config = dict(
    hidden_size=384,
    experts_per_token=2,
    d_expert=112,
    moe_layers=[1, 2, 3, 4, 5, 6, 7, 8, 9, 10, 11, 12, 13, 14, 15, 16, 17, 18, 19],
    router_score='softmax',
    normalize_top_k=True,
    routed_scale=1.0,
    balance_bias=True,
    norm_eps=1e-07,
    learning_rate=0.00326,
    beta1=0.95,
    batch_tokens=65536,
    max_seq_len=1024,
    max_steps=7886,
    dataset='wikipedia_en',
)
Below are experts of layer 16 (counted from 0) of a mixture-of-experts language model. Rows are named router (the router's row for the expert), up (a neuron's input weights, with its number), down (a neuron's output weights, with its number) and show model dimensions 336-383. Each number is 50 + 10 x the weight over its row's rms, rounded and kept within 0 to 99.
Before each expert's rows: "mostly gets" lists some tokens that are sent to it at least half of the time; "comes before" lists some tokens at least twice as common just after its tokens as in all text. This comes from a sample of Wikipedia text that the model never trained on. Tokens count by the router's weight.

# expert 11
mostly gets: "However", "where ", ".\"", "\".", "While ", "\". "
comes before: "\n\n", ", ", "The ", "In ", "\n", "He "
router:53 42 40 41 56 44 45 41 64 39 60 56 37 39 53 54 24 71 53 52 53 69 56 45 64 35 42 56 60 57 61 53 47 64 39 61 48 80 47 47 33 39 42 40 56 52 60 42
up0:47 61 41 48 67 46 44 54 57 51 40 55 54 42 53 40 50 34 58 42 35 51 59 74 49 59 29 57 58 60 62 64 46 50 52 47 46 45 54 64 67 61 39 37 52 72 41 69
down0:51 62 40 54 46 28 63 47 55 54 58 55 45 51 44 55 37 52 59 67 37 38 43 50 66 47 54 35 42 41 66 53 61 70 53 71 49 38 59 62 58 39 37 37 46 58 55 41
up1:63 60 47 54 59 34 72 26 71 48 63 51 43 54 49 44 58 54 43 51 60 52 60 60 55 65 50 47 51 51 55 39 45 59 52 45 68 44 60 62 18 46 63 43 62 62 45 43
down1:67 45 53 57 29 51 43 61 47 29 45 36 35 38 39 50 47 50 56 51 34 52 57 59 55 54 56 57 46 52 48 65 46 65 58 47 61 47 58 48 33 36 42 42 62 55 58 57
up2:55 49 71 44 59 31 45 46 56 65 59 49 41 59 48 41 59 71 57 76 37 48 60 45 58 48 41 43 45 53 54 30 38 59 58 70 50 50 32 49 53 40 67 47 47 57 59 51
down2:34 61 68 50 61 63 57 46 50 54 44 54 52 46 31 40 54 37 56 63 53 47 49 51 66 69 39 62 40 67 60 44 40 50 55 54 69 64 44 35 38 43 56 46 54 55 45 44

# expert 5
mostly gets: "including ", "among ", "than ", "using ", "included ", "include "
comes before: "the ", "a ", "of ", "to ", "his ", "an "
router:83 52 49 37 58 57 39 36 59 49 60 38 44 42 37 51 38 49 39 56 54 47 52 74 54 52 43 52 47 53 49 49 52 35 54 54 63 60 43 36 53 66 53 54 47 49 47 48
up0:43 53 43 40 36 43 36 52 30 54 53 54 45 53 64 59 42 58 58 45 51 44 40 55 60 59 43 54 61 46 71 51 58 38 37 64 48 44 51 42 50 56 47 62 47 58 72 36
down0:64 48 60 51 54 53 34 62 42 38 60 45 48 52 58 59 41 68 36 71 47 50 55 40 45 47 50 52 61 38 54 57 43 48 62 52 41 51 55 45 56 60 52 69 51 64 38 47
up1:41 51 57 52 49 53 50 63 37 67 56 52 33 44 53 64 37 52 47 47 61 42 63 42 67 58 46 74 45 53 53 54 51 68 43 47 36 48 48 42 40 65 46 50 47 50 52 35
down1:48 55 63 49 47 52 62 58 54 55 54 60 46 30 65 48 65 66 34 48 35 67 45 70 32 46 56 63 27 40 51 47 53 52 54 51 61 63 47 51 65 39 41 79 64 59 56 50
up2:62 48 44 59 50 62 53 45 48 48 65 44 38 42 59 47 51 46 54 26 67 66 42 25 32 49 56 58 53 51 52 39 57 45 54 56 52 46 61 63 45 38 57 17 35 61 48 48
down2:66 66 42 40 58 46 39 48 51 56 53 53 66 58 49 48 71 63 51 64 38 54 37 48 43 28 45 48 32 51 61 60 62 36 50 63 59 60 56 39 54 67 61 48 52 44 52 39

# expert 4
mostly gets: "In ", "During ", "On ", "during ", "Born", "in "
comes before: "the ", "201", "200", "199", "198", "202"
router:58 53 45 52 33 45 58 25 67 40 47 30 46 40 62 41 64 44 55 58 56 61 38 81 61 56 62 32 56 55 43 43 60 49 39 53 70 43 50 65 52 65 60 61 61 50 58 48
up0:43 56 46 52 57 45 49 38 50 55 57 53 54 41 60 43 64 43 48 57 38 55 53 54 49 58 64 62 40 44 52 50 46 61 47 38 58 39 52 42 45 60 29 56 67 67 45 63
down0:54 53 61 57 53 47 46 45 40 40 60 61 49 43 65 50 43 56 54 42 40 50 59 57 48 44 52 43 49 36 52 61 48 48 51 68 37 42 64 56 29 54 61 37 53 56 60 50
up1:66 44 44 62 49 44 67 53 57 48 69 28 51 54 55 41 41 41 38 45 37 43 48 61 52 55 42 56 60 64 65 47 38 50 36 59 50 48 57 62 51 61 46 58 73 69 44 65
down1:60 47 29 43 49 49 46 41 48 27 47 51 67 49 47 39 50 47 37 57 52 39 54 33 74 44 47 36 54 66 71 30 54 53 56 61 31 59 42 56 33 59 54 53 66 48 57 49
up2:45 45 70 39 34 51 42 28 61 48 63 46 38 56 48 25 52 65 52 31 64 45 41 78 59 53 41 50 57 39 51 64 42 56 37 58 37 36 40 47 39 55 40 49 52 50 59 59
down2:60 42 62 35 46 49 27 53 41 60 55 44 34 57 41 52 61 54 43 55 35 54 36 61 51 79 42 48 51 52 65 59 49 44 53 47 34 47 57 53 22 60 47 49 47 42 46 58

# expert 3
mostly gets: "== ", "=== ", "==== ", "=", "\n", "\n\n"
comes before: "- ", "\n\n", "The ", "==", "See ", "==="
router:46 49 54 48 56 63 57 58 60 65 49 49 61 43 60 33 40 46 50 46 59 55 45 58 60 49 44 47 48 49 46 56 60 42 44 38 67 52 46 35 37 37 52 41 46 62 43 59
up0:52 42 37 59 53 46 37 50 41 54 59 47 62 36 55 69 39 54 55 56 50 43 37 50 59 45 46 59 57 47 40 47 72 32 59 42 69 43 30 58 52 37 55 58 27 69 58 58
down0:51 74 45 51 57 56 34 49 52 49 47 42 63 38 57 44 59 48 45 45 61 39 49 44 49 48 56 44 47 44 46 50 46 37 47 50 48 47 54 56 72 50 30 41 58 67 49 38
up1:33 54 49 54 54 45 54 38 42 37 70 32 27 53 62 39 41 59 42 34 48 52 47 62 47 45 50 32 39 54 52 50 35 53 60 43 46 51 53 46 59 44 32 56 56 68 39 38
down1:56 49 61 52 55 49 53 45 48 69 53 59 59 51 49 72 60 66 52 63 56 42 36 50 62 29 33 55 67 40 45 49 66 52 64 61 47 53 39 48 22 55 75 64 33 39 60 67
up2:67 67 44 46 32 53 47 35 55 47 57 59 44 47 57 45 38 52 60 45 47 64 61 67 59 47 62 57 46 46 51 45 59 48 63 55 46 29 42 56 53 62 46 39 48 63 44 48
down2:76 50 61 51 40 51 40 31 44 39 64 70 39 56 67 49 40 29 50 53 61 35 40 59 54 45 63 56 27 55 50 64 55 60 55 52 49 22 61 41 41 42 60 59 66 42 47 46

# expert 22
mostly gets: "when ", "|", "until ", "After ", "When ", "|---|---|---|"
comes before: "\n", "the ", "he ", "that ", "a ", "his "
router:69 54 43 55 59 40 38 60 67 45 51 63 43 62 48 44 49 53 50 72 49 64 38 59 39 57 64 63 61 54 48 67 44 54 47 62 55 47 45 55 67 60 47 54 57 52 33 28
up0:55 45 54 58 62 39 56 61 69 49 38 50 61 62 48 63 32 46 41 64 46 48 68 35 48 38 35 50 60 33 62 49 65 51 47 42 47 28 37 50 47 54 40 45 55 39 65 38
down0:57 56 44 28 40 59 47 45 43 57 43 56 48 72 47 66 58 46 51 43 52 50 31 41 52 43 40 73 55 48 48 63 65 59 51 60 54 41 47 43 37 46 31 54 39 59 33 46
up1:66 32 36 47 40 44 59 48 44 42 47 55 54 67 44 60 37 52 52 58 43 38 49 57 43 62 35 63 63 65 47 47 45 51 57 42 48 48 51 37 53 51 34 49 56 44 40 38
down1:48 78 54 36 37 40 32 61 39 54 47 45 57 58 62 53 55 57 56 40 51 46 63 55 66 60 54 52 53 48 44 51 52 43 54 51 40 51 53 63 62 56 70 46 33 45 68 53
up2:44 42 47 35 34 59 49 40 36 34 53 54 42 40 57 50 47 40 49 59 48 55 57 45 52 53 56 48 55 43 62 53 63 49 44 49 56 43 50 62 42 45 53 31 42 48 43 34
down2:58 57 43 45 57 34 44 59 42 46 57 55 45 52 39 46 65 59 53 58 32 39 23 47 57 34 44 59 51 50 64 62 47 51 64 53 59 62 47 66 59 45 40 63 53 44 58 57

# expert 14
mostly gets: "Votes ", "MF ", "Candidate ", "FW ", "Win ", "Apps "
comes before: "| ", "|", " ", "% ", "Votes ", "/ "
router:48 50 51 53 45 51 40 45 54 43 53 73 61 56 51 60 62 50 40 52 27 39 44 49 46 48 58 48 39 70 60 45 65 47 25 54 51 52 38 59 39 52 48 48 43 57 50 46
up0:47 42 50 65 43 65 40 52 46 53 29 61 53 53 45 67 34 54 38 47 50 55 35 54 59 51 44 41 62 64 35 47 54 37 37 61 40 78 61 51 41 35 47 64 67 51 57 50
down0:39 37 45 50 35 38 64 60 40 43 30 54 77 58 55 45 43 48 56 51 39 50 46 52 27 45 50 43 40 49 52 57 44 71 48 37 42 54 36 53 50 57 66 52 58 38 48 49
up1:43 45 43 63 57 39 38 55 26 57 57 44 54 49 31 49 53 60 41 53 46 51 42 55 62 53 58 48 60 53 51 45 53 47 44 53 53 43 65 37 54 49 51 59 38 64 47 56
down1:40 43 40 48 63 48 41 45 30 47 52 28 30 37 42 55 39 56 43 45 55 23 59 46 48 51 45 37 51 66 41 33 42 46 47 49 54 56 56 49 40 47 57 54 42 39 42 58
up2:60 52 43 66 39 40 46 41 50 46 53 76 50 48 53 64 54 46 46 38 42 43 41 51 58 58 40 56 56 54 53 54 50 52 43 54 62 43 44 50 64 52 50 28 31 40 58 39
down2:51 55 55 57 41 51 63 35 51 40 56 53 50 60 51 67 52 44 42 55 36 66 58 58 62 46 31 48 35 63 43 42 35 49 41 36 29 29 60 31 56 61 49 42 36 47 42 54

# expert 17
mostly gets: "—; ", "′", "–; ", "UTC", "Did ", "Episode"
comes before: " ", "–", "1", ":", "2", "3"
router:34 40 35 48 51 47 46 72 51 62 50 41 41 57 47 47 42 59 38 44 54 43 55 39 19 70 54 44 46 67 45 57 36 46 52 46 40 51 42 49 68 36 65 60 36 64 49 52
up0:56 54 48 60 46 42 55 52 48 51 50 40 49 64 76 59 72 50 45 63 42 44 52 57 49 49 39 31 39 59 52 68 45 66 38 60 49 68 44 57 52 31 55 48 67 64 50 44
down0:54 41 40 47 49 33 51 51 30 51 40 46 62 43 40 55 51 43 55 65 62 50 49 62 60 45 45 48 59 37 55 42 16 62 55 52 50 45 58 64 52 39 28 46 51 44 59 45
up1:51 41 52 46 56 44 70 42 45 49 41 41 43 36 61 46 76 49 46 57 49 38 39 45 64 43 46 54 47 56 50 47 39 33 61 43 56 41 40 33 58 45 46 57 43 43 58 51
down1:73 31 66 61 56 30 48 43 50 35 73 52 50 63 34 45 35 43 47 56 46 57 46 68 63 42 41 41 62 51 56 47 52 65 68 60 61 65 40 54 49 51 27 38 59 52 59 40
up2:46 41 48 44 41 57 81 56 39 38 49 38 47 48 50 65 32 58 47 53 43 58 59 49 49 50 41 28 38 53 66 52 43 64 58 38 20 43 53 58 52 36 44 46 62 65 49 46
down2:47 25 71 57 29 47 52 53 45 35 43 60 44 54 55 62 38 43 47 57 66 55 48 55 45 61 32 67 59 48 42 52 47 41 42 46 38 49 38 34 41 41 50 47 38 67 61 38

# expert 2
mostly gets: "moved ", "located ", "returned ", "west ", "east ", "graduated "
comes before: "in ", "and ", "to ", "by ", "on ", "with "
router:43 57 63 59 75 63 44 44 61 32 53 54 62 63 67 30 70 43 46 55 56 44 48 64 47 73 37 64 67 60 58 37 49 61 49 49 50 46 51 54 44 56 62 56 55 56 47 38
up0:47 40 57 47 56 43 51 60 48 49 49 60 53 36 49 54 47 52 35 35 71 32 63 50 30 41 56 51 42 44 51 67 50 54 56 50 33 44 48 43 50 51 56 58 58 50 50 39
down0:64 55 55 54 51 55 40 65 57 72 55 43 48 49 67 58 56 54 46 50 45 42 44 65 43 62 47 78 51 53 57 47 57 50 46 45 60 28 58 52 55 43 58 42 49 46 33 41
up1:44 52 67 46 65 52 39 42 55 69 58 44 51 56 49 53 54 57 63 68 22 60 42 68 55 66 45 37 61 50 71 53 28 55 52 62 46 41 41 53 55 53 34 56 54 45 51 47
down1:33 36 39 70 48 47 47 45 52 58 49 52 48 68 36 44 50 47 40 58 47 35 39 69 38 50 33 63 33 57 57 51 50 43 38 54 56 37 43 42 43 57 55 71 51 63 55 36
up2:36 57 52 57 44 49 51 59 48 52 54 59 58 31 51 46 61 56 46 52 48 54 42 40 50 54 28 44 59 49 58 44 54 53 45 59 55 36 55 25 33 56 51 52 48 59 54 49
down2:42 49 45 58 67 63 62 52 44 64 53 56 45 37 43 67 35 61 48 55 45 31 43 40 42 64 38 43 40 33 46 49 35 49 67 64 68 60 60 42 45 57 59 45 51 52 49 49

# expert 20
mostly gets: ")", ";", "also", ");", "Species", "Location"
comes before: "\n", "|", ": ", "==", ")", "\n\n"
router:45 52 56 38 61 50 66 43 60 46 47 59 58 47 40 28 52 66 51 46 38 38 50 45 58 47 58 55 49 44 62 36 63 38 67 43 47 48 39 44 58 29 51 48 71 74 51 54
up0:51 62 52 52 48 55 52 52 34 62 56 63 51 60 45 45 43 46 38 58 34 47 79 41 54 57 42 55 43 45 43 56 72 50 58 56 61 43 42 44 52 37 43 43 53 57 54 48
down0:60 35 29 36 55 53 39 36 61 51 56 27 50 43 51 56 52 47 44 74 63 50 59 64 43 43 54 55 46 54 41 52 42 37 42 53 60 30 51 48 46 42 37 62 48 54 42 64
up1:30 66 49 50 46 58 49 60 35 53 60 55 49 48 58 46 40 53 65 61 42 77 47 43 58 52 49 54 54 43 53 62 52 42 37 47 47 55 62 40 58 45 43 56 50 63 55 47
down1:37 59 44 55 58 61 70 51 48 45 60 66 48 51 26 52 44 42 37 56 46 79 59 39 54 44 63 58 51 45 77 54 40 37 34 56 60 46 34 49 37 39 59 59 46 70 67 68
up2:37 32 47 33 53 46 49 52 24 56 45 61 47 45 38 34 47 36 43 52 40 56 58 42 51 55 35 57 51 41 47 57 50 44 59 52 54 58 49 30 49 51 57 45 55 52 34 50
down2:59 54 51 42 49 45 40 67 33 52 51 42 51 41 62 44 49 52 44 74 55 42 61 55 56 36 52 45 78 52 62 36 54 42 49 54 45 49 48 45 48 48 37 51 59 48 45 57

# expert 13
mostly gets: "′", ",", "_{", "$", "SI ", "sq "
comes before: ",", ".", "°", "2", "/", "1"
router:38 54 43 62 52 59 60 49 37 56 62 47 45 37 40 45 37 43 63 60 64 52 33 35 48 41 49 47 26 38 55 58 45 42 59 62 38 48 42 53 48 50 47 47 51 59 43 52
up0:47 50 53 60 59 55 64 59 47 42 60 60 64 61 50 64 42 48 58 56 53 54 58 37 51 48 61 57 41 44 42 39 67 50 71 36 53 54 45 34 60 60 49 36 40 55 30 38
down0:40 42 43 55 47 53 51 39 60 65 50 52 45 55 51 59 51 44 49 51 43 52 68 56 43 37 34 44 67 51 49 39 59 48 60 34 61 46 46 37 48 47 56 40 48 37 62 56
up1:36 54 39 51 41 35 34 43 74 45 58 46 57 69 41 47 42 54 42 59 70 48 44 39 46 39 42 60 48 57 53 48 31 42 49 47 38 64 57 51 69 42 50 60 52 53 57 62
down1:54 58 48 60 54 25 73 60 40 59 56 53 51 62 36 71 32 67 64 64 43 42 67 59 40 51 60 51 45 49 60 57 47 37 47 53 68 50 52 58 43 51 64 60 41 58 56 46
up2:66 49 44 51 41 45 46 57 52 61 56 50 42 35 45 77 35 59 29 52 64 62 51 53 66 60 34 46 49 38 48 42 72 44 57 52 51 54 43 55 48 22 41 55 47 49 59 59
down2:39 62 57 47 42 61 43 45 68 55 52 59 46 53 62 41 49 52 53 56 54 49 46 34 58 41 41 36 57 31 52 51 58 28 48 53 49 39 54 50 65 45 62 51 53 52 54 47

# expert 12
mostly gets: "son", "ai", "ie", "ō", "ani", "ong"
comes before: ", ", ") ", "; ", "'", "-", ")"
router:36 45 67 38 56 42 40 62 36 84 64 45 48 44 55 46 61 49 58 53 44 46 54 36 54 37 60 67 46 45 43 51 55 38 52 48 42 35 61 40 51 44 60 30 73 36 64 43
up0:61 51 72 60 41 47 54 47 41 48 44 51 55 44 36 47 37 58 42 44 54 59 35 50 42 50 61 57 47 60 64 52 57 53 57 48 50 26 79 44 47 42 61 53 58 37 51 38
down0:53 55 64 40 41 45 44 46 54 60 50 60 47 84 51 62 59 56 27 55 57 59 51 57 42 55 63 40 54 45 57 47 46 22 52 47 46 36 76 41 60 43 55 57 48 46 61 38
up1:50 36 72 29 45 50 63 67 61 54 61 52 62 52 62 51 67 63 49 39 45 52 51 43 46 60 55 54 43 45 61 66 47 50 42 57 37 63 47 55 63 43 53 65 45 48 51 50
down1:44 42 44 47 46 64 48 52 61 55 40 47 41 60 33 59 48 44 46 51 48 64 63 67 53 57 63 64 43 51 46 46 60 35 52 39 52 48 56 39 55 44 43 57 39 47 40 48
up2:35 58 54 60 38 54 58 39 51 56 41 50 58 47 47 61 65 33 50 45 70 44 41 63 60 53 44 49 35 55 44 41 63 45 60 48 52 48 49 44 55 48 46 68 69 45 50 43
down2:55 29 40 28 45 44 52 57 55 47 50 51 59 42 54 46 57 58 60 56 53 48 55 40 54 55 56 63 51 61 58 30 53 43 32 55 60 56 51 55 43 51 43 49 59 56 47 52

# expert 7
mostly gets: "No", "Jr", "Mr", "vs", "Animalia", "www"
comes before: ". ", ".", ", ", "; ", ") ", "'"
router:42 53 63 56 47 47 48 50 53 52 66 64 64 56 32 47 47 35 50 60 59 37 64 44 36 43 55 53 51 53 42 47 43 41 58 58 51 44 51 56 52 56 52 18 55 55 55 30
up0:64 51 55 46 50 36 52 33 63 50 60 47 48 59 53 38 56 29 41 61 52 50 41 57 54 56 58 55 48 24 74 48 26 50 60 66 56 58 47 40 47 50 54 41 54 44 58 35
down0:51 52 39 65 45 59 48 70 44 50 60 71 43 33 41 37 49 46 56 43 46 36 47 57 47 53 45 51 54 44 43 54 52 68 46 40 49 42 58 55 45 48 57 48 57 44 61 43
up1:49 50 45 48 30 62 48 43 54 59 43 47 42 38 55 64 49 54 49 35 56 73 54 71 55 53 53 32 49 46 70 47 31 50 58 50 48 47 52 51 42 37 52 38 50 60 36 47
down1:32 55 41 61 53 51 44 57 53 41 63 70 69 50 39 31 51 52 44 57 48 45 68 70 53 42 47 43 30 56 43 55 56 52 49 54 49 37 49 51 51 52 55 39 43 54 61 40
up2:35 50 62 53 42 50 52 56 42 60 57 51 57 63 50 59 37 30 53 45 60 45 56 50 52 47 61 52 45 41 47 41 66 63 60 62 54 57 49 67 25 49 56 42 50 41 62 50
down2:40 51 59 64 45 42 58 62 45 62 53 52 41 56 50 43 49 47 50 42 55 49 33 52 42 48 50 39 45 45 36 38 50 47 48 45 59 55 54 36 42 31 47 48 44 55 59 39

# expert 15
mostly gets: "League ", "University ", "World ", "Cup ", "Film ", "Candidate "
comes before: "of ", "and ", "(", "in ", "for ", "at "
router:47 49 57 44 43 49 69 56 49 69 46 48 65 56 70 47 45 55 38 47 52 50 47 62 48 42 41 60 44 52 43 43 42 69 45 57 67 43 68 54 35 51 43 63 45 47 53 61
up0:55 55 42 47 63 50 52 53 41 44 57 40 48 49 47 44 55 39 42 45 58 47 65 54 72 38 37 32 44 48 37 44 33 61 21 35 70 53 57 51 41 64 42 49 34 54 50 58
down0:45 52 62 58 64 59 44 62 44 40 38 61 44 36 53 57 52 44 57 55 60 48 53 49 44 68 43 52 45 55 50 35 40 67 49 40 46 31 50 45 51 49 51 41 58 56 48 39
up1:51 51 47 34 33 50 53 43 60 49 68 52 52 52 54 49 53 60 39 48 49 44 64 50 46 30 55 45 43 50 61 66 55 52 46 50 48 53 55 71 50 60 49 44 57 61 48 64
down1:56 43 70 58 48 52 49 53 59 49 50 59 56 41 53 50 44 55 42 61 55 52 45 47 53 47 35 65 48 39 56 60 63 57 18 56 47 53 50 44 47 62 54 44 46 52 37 52
up2:43 50 56 24 40 48 77 52 46 59 38 37 43 51 62 45 45 48 30 41 55 45 47 58 49 52 41 36 60 53 45 66 63 48 46 50 56 54 74 51 69 38 37 39 45 53 48 44
down2:50 51 36 49 46 32 41 41 65 50 40 59 55 41 49 36 64 54 48 37 61 63 56 46 59 36 62 61 56 56 43 55 51 48 52 63 60 52 50 49 51 54 49 51 54 52 43 45

# expert 0
mostly gets: "You ", "196", "Your ", "195", "Set ", "198"
comes before: "0 ", "2 ", "1 ", "3 ", "4 ", "5 "
router:51 56 61 55 62 45 47 51 50 48 47 24 71 56 44 60 62 42 54 49 51 45 56 53 53 53 43 40 58 62 44 50 51 42 56 54 55 48 40 51 56 59 39 45 28 64 49 71
up0:31 50 57 52 38 56 55 50 48 51 49 35 43 37 50 59 58 44 32 43 59 56 64 38 41 39 46 62 67 53 65 60 37 79 32 60 50 57 41 66 50 48 29 40 53 53 39 59
down0:47 49 52 49 53 49 35 36 53 31 63 50 62 51 44 64 54 49 43 43 67 40 57 49 54 53 36 49 53 48 50 50 42 41 48 42 47 54 47 50 52 37 61 46 51 41 53 68
up1:44 43 44 58 57 37 41 43 42 50 56 34 57 54 57 32 48 52 44 35 42 48 69 55 45 62 58 38 49 31 27 70 55 42 47 45 50 51 50 59 68 58 58 31 54 55 46 29
down1:48 51 62 43 49 49 41 57 43 32 49 57 49 47 59 42 35 41 41 34 43 34 46 38 49 43 50 53 17 53 33 51 41 47 43 42 50 37 60 52 53 53 34 40 58 49 64 28
up2:49 40 47 37 53 34 34 40 44 41 46 40 29 53 55 50 58 32 50 30 48 47 61 51 51 60 43 55 48 61 61 47 41 45 58 68 23 66 56 49 37 52 49 46 43 47 68 56
down2:50 52 55 39 58 50 53 50 49 50 44 42 44 46 49 30 54 59 55 48 50 62 39 38 50 50 48 42 48 60 51 38 36 56 54 57 69 66 45 41 42 61 60 53 55 52 61 55

# expert 10
mostly gets: "He ", "It ", "who ", "She ", "she ", "they "
comes before: "was ", "is ", "of ", "in ", "were ", "and "
router:70 35 45 49 48 49 41 59 37 44 45 51 51 35 55 66 43 38 44 59 60 45 52 66 70 43 54 46 56 61 57 55 49 66 56 71 54 57 48 50 45 36 36 48 44 51 59 48
up0:64 53 48 67 39 36 39 49 62 26 49 60 49 49 46 72 49 43 56 68 47 50 43 57 55 44 69 60 53 38 34 60 53 43 58 49 57 50 40 59 52 60 45 24 52 45 56 42
down0:54 38 47 42 51 60 32 37 56 39 39 64 55 59 57 49 50 43 49 51 32 52 38 56 69 52 50 55 43 42 31 49 65 41 44 47 51 50 47 46 54 78 65 33 44 35 42 58
up1:56 44 41 58 60 62 60 52 48 70 54 52 60 62 46 58 33 56 40 56 64 58 65 57 61 35 50 59 64 56 48 48 31 50 59 76 60 61 54 53 59 51 30 43 51 43 45 43
down1:46 66 48 59 56 49 40 44 61 38 56 43 20 46 40 57 22 55 45 52 65 44 41 44 46 46 56 50 58 34 50 39 40 50 49 66 44 42 34 65 47 39 58 50 56 51 32 28
up2:42 64 48 61 42 52 39 42 59 50 46 53 40 50 42 38 38 58 57 35 41 46 43 75 77 37 42 39 44 57 76 42 57 49 43 49 37 42 49 50 43 53 46 40 33 65 46 52
down2:45 37 54 45 54 73 51 60 42 53 51 65 59 55 38 72 51 70 52 41 52 66 70 40 58 50 44 64 56 50 31 56 39 52 53 59 40 65 50 55 58 63 29 60 57 42 59 57